Weights of a small mixture-of-experts language model, trained from scratch on English Wikipedia.
Size: 14 layers, width 160, vocabulary 5150, 37.1M parameters.
Experts: 64 experts in each of 14 layers, 2 picks a token, a sigmoid router.
Training: a variant of SOAP for the experts, 293M tokens, 6468 steps.
Below are experts of layer 11 (counted from 0) of a mixture-of-experts language model. Rows are named router (the router's row for the expert) and show model dimensions 0-159. Each number is 500 + 50 x the weight over its row's rms, rounded and kept within 0 to 999. Numbers have three digits each.
After each expert's rows: "raises" lists some tokens whose logits its average output raises strongly, later layers aside. This comes from a sample of Wikipedia text that the model never trained on.

# expert 4
router:482542503584528461551545485520454462530521475525515512506524538451549499516512467474569484503543511482501613587543489529504463553443460512514527527517452467530475454469548640545570515439557497448445570598437475489625512516504441472468540526496501532518478570538519525487447515463573552480528572546586476548520614503585538461519488520424494480562549462448540572454478516529466551548524505565467507457585632495449474469499584607613542453482495630503479529530604501463506579409425606
raises: "ron", "ro", "ur", "iv", "ure"

# expert 22
router:529511567537408452574494461477455505591470447558524477428575505453518498542449438589439553496525510522495469515507532448442530532446451560528446523438477442518521464503521556545432558500533466532511530517417571461551624516449374436448476531495426546568410576513527501471482506492469453540542439457568489450456487524495554497552511527409549392557562504487590480487558566495490543445558493540524463443509582490468541448635521541536559368451495615467525551497546509502490387480479506
raises: "s", ",", ".", " and"

# expert 63
router:522463508598509461548497467508539574532577451471567438439518511455496437528441473527492481553547476505515493556536506527399449558421513486520473614468450545511519460380531618576579504449552461508415463555483544493615579549479467460581502557538432515577466574467474511570529520450487572459453556506576477511475516571526543514500551450462520439467605553526562538465450429575454481526581530577501521501537530514445524633509569544552513512493563562407467552513570479503508457479425541
raises: "d", "m", "n", "b", "k", "s"

# expert 50
router:522622524558498464478500461483481438550550442493458475535501547464543417552446517510490527536509498479559531555517449553542509605474540481508469541465545528545476475464576535502478559452498449574425600457492502519571600518415506487560376540583510519588487570549611418586493501503502546457494556536542534465464617578507498444550411507518537452474587463454548488467495487544501547414559511493434556461604544490527408480555583531561505473477521533420469505478541621448512536470439567
raises: "arch", "ay", "ac", "c", "on", "im"

# expert 0
router:458492371556475476465526542550517594542436477483459459553467521425472540617417426448548540538589508440508533548437489472459519544437453527506489547473497484549503490451563537591460515562576442568451519488474469435622484467463458442486547582487454494512475572507622422503507530511530515487408537457532485512415483489497502533454399453504538504421531551452495603457572478543437504493558537546536529470623580523428441514485574549565511491556567526479513574564541571487493437452466514
raises: "ell", "ells", "end", "id", "ack"

# expert 40
router:522556452562533453566566550561507447604496471455420479500522454432536411505478427500530526474583532537561530546532510476555441514475488499515462543446470489600498495493552515574527519446485468495485518533573478471578527465565474577473492510499515509554426579504531624520448473478559569400496461561594494460507515577515550502604463469424542428570468531457564519484536501511449502511457562594570543374527500561419512542555580600622507498546588585461509495519559497488440533543465549
raises: "t", "ose", "om", "te", "at", "es"

# expert 16
router:472484508554530488459520521617535461537492506495550479502495541536518382616465483494517469395503487484521490535545519585539448584540529491447473502451509484516472562400516518524505535402570615528473497554527521490565528557506494480497571449457466546528530583499472510531475529400499556476518548477591560555533564509525581435520516547478538590567583467540549471404605439598549596526558500498556424500594495448491520585482454549543595435512532587400555480491570519509509501436559510
raises: "ab", "one", "um", "am", "ib", "i"

# expert 36
router:465481575510582446506536489546544526511528383539512500531475513492564501508467478540445492477478482559627493581475473459520467664430486537471461509401436506520473480525535502563504582460490479478497556515450450497486544463402504429575530515514485537578445609425476488559478548491528636518557540541504442515565560495510484597467464512393483431458466544553545509501573484466393517518492619519480480468527599526399452566550605572541553515515466491562547495545547570472492480520516493
raises: "idents", "ident", "ult", "erv", "ent", "erved"

# expert 2
router:551468540566477459463486558468434506535551422492500418443506562516549493486415527526475569445525545569476608559462516545543476522434479475441533546502484442556524458491495495548459530463472503486516524495415537518561613593455392412430521495544506487571494612510491451509513476423540439498446450485544483497560519557479602490574441405524441478578562521541531553413474499543514497404516555540560491517617538475395497582560531574572457534521509611497469538562510603442522509474521494
raises: "1", "2", "M", "E", "F", "N"

# expert 21
router:571548470639488468514511485431493561530553517523514459537618636429598449563542469490463554443609441469573551556452506431477487538416429592431510515418519496509476456528552511529495531462596507492467480530489461468533531494479520463501516514514455475510525598612488553551493504448449593492546593512580459507470493550484620473503411479478434534487544518542534541526548478453521484417489577537551524425626625508491519552509520542533445444509456557529489449464509506512478468451507484
raises: "5", "4", "3", "2", "6", "7"

# expert 14
router:467510482577470494504527519522515451534571478466534572447569569578498523524414512567549500414569572492523570558515525509486425577483438507538502444401525465509507471529558501524547530439521462513448510586603524525603524523479459415537572455489505529543436579532478540497445552461489559432446515512529501497481533525528485539575463608445459459536556552496582534549574518563546515417491414556530501420606606507437407582481556571544570508528561530428527456508553543507522393420489510
raises: "ase", "a", "in", "ae", "as", "amber"

# expert 44
router:560561509573492487495433509452514469476530455550550482536633533486494472518462499566430508556522505461520572515452547501480472571470489523447443577476481469571519403523500585508447600432502517482401490584519517443551542530490410464492560536514466601524498565510556530524482509442475506544459550539557432542533462544555513502546426529496526454580583508546522478454501465531447521402585484575534477412515582477441561491476512585556575466471638677473513536442500511551428481465494546
raises: ".", ",", " and", " to", " as", " in"

# expert 49
router:515531486565500503522511501605536524457452530515605428559464560385547585551475473496491498532592564496561565538480536469604507564475474527579461631480524514456550449472615479578540604522530474527471452452497443512463534461466436430484541530525594525550489571517559561474506445406466611460473548564537521446431501492612586526541461476493522555614546485529522518483533506480416507485519553537522430496588516499430547554489547532562556449415499565449483515474506561511493476449493516
raises: "b", "in", "it", "us", "ir", "ind"

# expert 28
router:567625575546515487438544413518517580497569487514453493555421571418540452566485557507486573522512516547566539576554564504577504509502493493465479476550471495537512537474482513471508633415533512467452469548470521514515465510383508474498442442562404537522443551457557494517453476476512552516511544530637438495437519544516482435582509418500524479510485512585606502553473411531559551529544549568492485515588475462480445552607456588591478388466528576484521488451476562545481471515481534
raises: "u", "ut", "ot", "or"

# expert 53
router:569568475580488519483497507523483523464502476542528434491558534430511477561492472460524486480543542461596553565451489558484522668420513454545467563390544496579484515421507484541486552436551480544499523532501460468570532495421456520498541512496463532578493594511580492549475497488515565505529537524603415532483595520544465526547469497410500450542559452535506477467491476536471501453521448624569503470568570488431415568504600542586559391485542614490455469477587470426504478482508584
raises: ",", "0", "1", "8", "2", "5"

# expert 7
router:550553533494479475479586533521521482494591457471531422506512581515565464561472532503485512495611445416508477559454490526608564602459393580547364566557515426523534477423510583579529455436504567488360465518504434533459550511482399533548535475517463500584533575539529506511490492532496571550503533538583460545498572472501481571511493487499487497594535557505591488443545506551543507520452511577557555464582499533465480579503528583533606483532464550457567493546520505443482510455460503
raises: "og", "iving", "in", "o", "yn", "et"

# expert 37
router:492475505619513484555552530515550554482484452420515460485537508496496424530477519570524547420505560555563495588509472491535605512430530545499519496435496384592585490502525581569461491484479511584468491523437496504518514523486438381508466508504591503536526584507573495475483545451550585519521604516651503470516486537475589469548480445510605472570494479595494485523459476529520540476505577520509541416627530462411474614528578552596545531488477533502506553474492593457490500532495503
raises: "1", "2", "4", "3", "0", "5"

# expert 34
router:445544568580504501525527513525444504492482549582456538507538500558486464608523565485478445518473513488524478469437481484540548473463461555527412547464532441558487370480529560526490478552546534564481610506517535582556548482398513489509460496478532477491472599459573500583382422482495496511522485553530406473474531525505528446550456446387505484562579505544472459444489465497429494350567556506556464487683541475477513523463500476535512455509532537447500529428595563482422538452424504
raises: "un", "im", "ut", "ank", "iv", "oll"

# expert 5
router:502582538519468430458485495499518589599518517452559524496554471506535488492539423598465476469539505542500556566486506492512560625388494454548452468473535399505541511416564483589462565431519521483481522513479520521568509495439420437503487432368413550564472573575554523510505443433518524481455554492560501443419500574523529525611481506433454448510502476473547525489525527494449591480407450536506539528509631474430484570559547560576588485477500582466475544522553481467471501429538450
raises: "h", "ey", "ark", "ing", "es", "s"

# expert 11
router:510629487493453447450502475587463566452556487538554508498478486484525471554504449471452536428560497507572568583511603569475530579398504473539513535472523482470490512444517538487526455469583462519492449544523515507496538488499499446494526490522398492566559627518494595585425471431497514549465577483601469427503511544479531462587502480506510533512531542549530504517490488498470536455585606655530491496550504551468518535438603526597584543431573541514476578401583566506521453496485557
raises: "0", "8", "5", "7", "1", "6"

# expert 9
router:490495484508527437527516491450559602543561448528483454539564463438530508562521441471499504468517579556563533522467452546579464526477456493488444578449509530603536492437606486611432552432557552483507488473565466527461564534526508462475446536503453495514480585484464490510481477465560551516478565536553402542551610592531461489523431536504469414516538506523467489429489464597444557519507576509476562549610473456435578617542639546502566486536558608468546506465517570533492471563519548
raises: "k", "ke", "v", "g", "ce", "ks"

# expert 62
router:462551525623498482478484470515601470509498515431522457546557494444646461559473511427513504457519507456505520597403504487566441573434475453486478528482518417549579476455545547571486539445511489481406458531564481492607527493467406451523507498511467524561495572504531559535445524428544608521502565485595496555483541602438428590566512498495538448504576513548543518567529542492470526494507469564499469485559538548533496575478515559646561425454513558430477537547560491491540530525549574
raises: "ing", ".", "i", "ine", "in", "ies"

# expert 51
router:493449476561454521510433474529555533476520463447479585434638522571498450473441427385488493515502547559565541504404537458502503511547496482525512516472520495470508524502488562586521510474649567432564533547504530491542545457397439491610518624561469598523540582521536515495551523497470546458472442470588470454463494536518509476494456460460483481521567464518546507534452481536471501468524611614517494487555463509382430551522484527576560459407495529449477552521486580458404507463506596
raises: "all", "or", "u", "r", "ar", "ab"

# expert 30
router:478549522530524424443526491562490548622535484491491543507518565469596484600478471531460540501544517545564489576433472523581469539459502583466496484492506495514484462387587544521528482478522508507449565458369438502537564493494431428571543520503457507590431561480521495473491504517621539473479468491587429498494459626481432545594471442472515458518523462510511470538488465552464471482547529577482517491552608531484531553560558529588573374521471593417443468474546557495479534439499601
raises: "ers", "er", "ered", "ership", "ering", "eration"

# expert 38
router:473550511578514399487505416505470531542545477444529518528593501463555427546460488478511475451541476522565473572575496508517497576471535400498476555501506462474432512502506447566442533505579535466492563436521516433499475495467445496568438497422558505573481601468489451540539570502474479438552652475615473548444500553472625531557472490484555425503495646526536608445555469548440548425458511531502520436579515516450483552488558529587538461512474602527534532552539554496482450469436532
raises: "4", "5", "3", "0", "1", "2"

# expert 27
router:532531499545478472543444434475523563577508506557557502512588475525528437578519576550527503471487528511590515560474472574556445502446449533587498527447494447570495471477519550564493451450433515443517477652453568543538487609579492560523544538517485535472489600561580541567516522425511524489492575496565476446429611568503646525501419555491590510486522523521546559492584440534565548517460524527444402453540477437447470611509529526557579501505504537466502456438572517470496496489521536
raises: "ic", "ge", "it", "is", "al"

# expert 23
router:469466474610539489506474473509558542545535430523477479492462540441520519534500496443451519553521536461547543623466501535523472528471455513486502491444494408531510524509553534492536515524541470443487526586494463472411499474422442513558497524506491554585441603510469471551436529455524521542448526571596516456556531574566615505484462404447526481572466512472574584478590517577462532455481508521554541490543530451550401553561500470560473326523634611453537464450496493470554454496521612
raises: "-", "|", "cher", "Pl"

# expert 32
router:494599473568530505503522415555469510505549575461549539533465466424543462570521565476525435502531497513553592573508469481505489565517433586463461545410478405435473503494529534556503501364452456505437538512530461466548577572534454473575479549478483459506523609461488425519417398419509489523439482446572436536443532523451555539487452474445518394430501448520503488509542467522470513515488485497536511446566473481398476572541586546494588530452522628429559465545489564573451425460465514
raises: "ing", "es", "ed", "el", "ent", "ers"

# expert 17
router:540553471544470470506501483590505602455521501547531459448529431556503429616498528516412501433553470568563557644472527489441447573436515477491494555476491476472509520449509541561533558492561451491460533568499487479513549498460454560519477505546405516510467580582574510543476487462548610539439496486555484421527492591544491569563457482477479487570552507541577502480514450536510547531521591543549529509587490540537589480445555620562580465495572559466549503529562571514395448433414484
raises: "0", "1", "6", "5", "4", "7"

# expert 26
router:428548528567462526462494488602489538610547449558658464536573541486524488554502460532488481442535536590498518538493482582511538626547508462450434557428480501539501446464481567601502514541614495531440526542492416429507559479467366487508524542433479554543468564482506502486424504488568579490456571531589474522525523541470536478513525471479481490475542489486564510529536515556419494467524437550550612496605501492434472599523557514507510444542560522539423563530613524479469455478469478
raises: "u", "uk", "ug", "our", "ok", "ew"

# expert 12
router:491459516598473441537516465487446480485556541512544482471462604417447516541421482518577427535575506582556605556440509516547448618451474499559412522434486467518518507464549601534524500431585494496437583564497490499521543489489430543528568484446467489468500606509618502530483500404569580443477488523583493546520538541507533560607449461462546472523560508581572520482528473578447545452506514522512495502585529532485506564499511588581465456487593570452464532540578530550512512430486551
raises: "9", "st", "8", "is", "id"

# expert 43
router:495594506577534491489581475556539581560604388520550509511477568375555507510483401477534519485508528477481541523462522446474456579397455511464403489498457413574497459504530525530451499511483510503517567530507442473516549485443460548470533527497544532581464562517509442514495475388506576555448497525634457537487595535481472525510413542476527451559621544559497556448430411509468562473469511512499551416570487533432510506432508515564516471497577610447522537565570526508458515463477580
raises: ",", " and", " (", ".\n\n", ".", " of"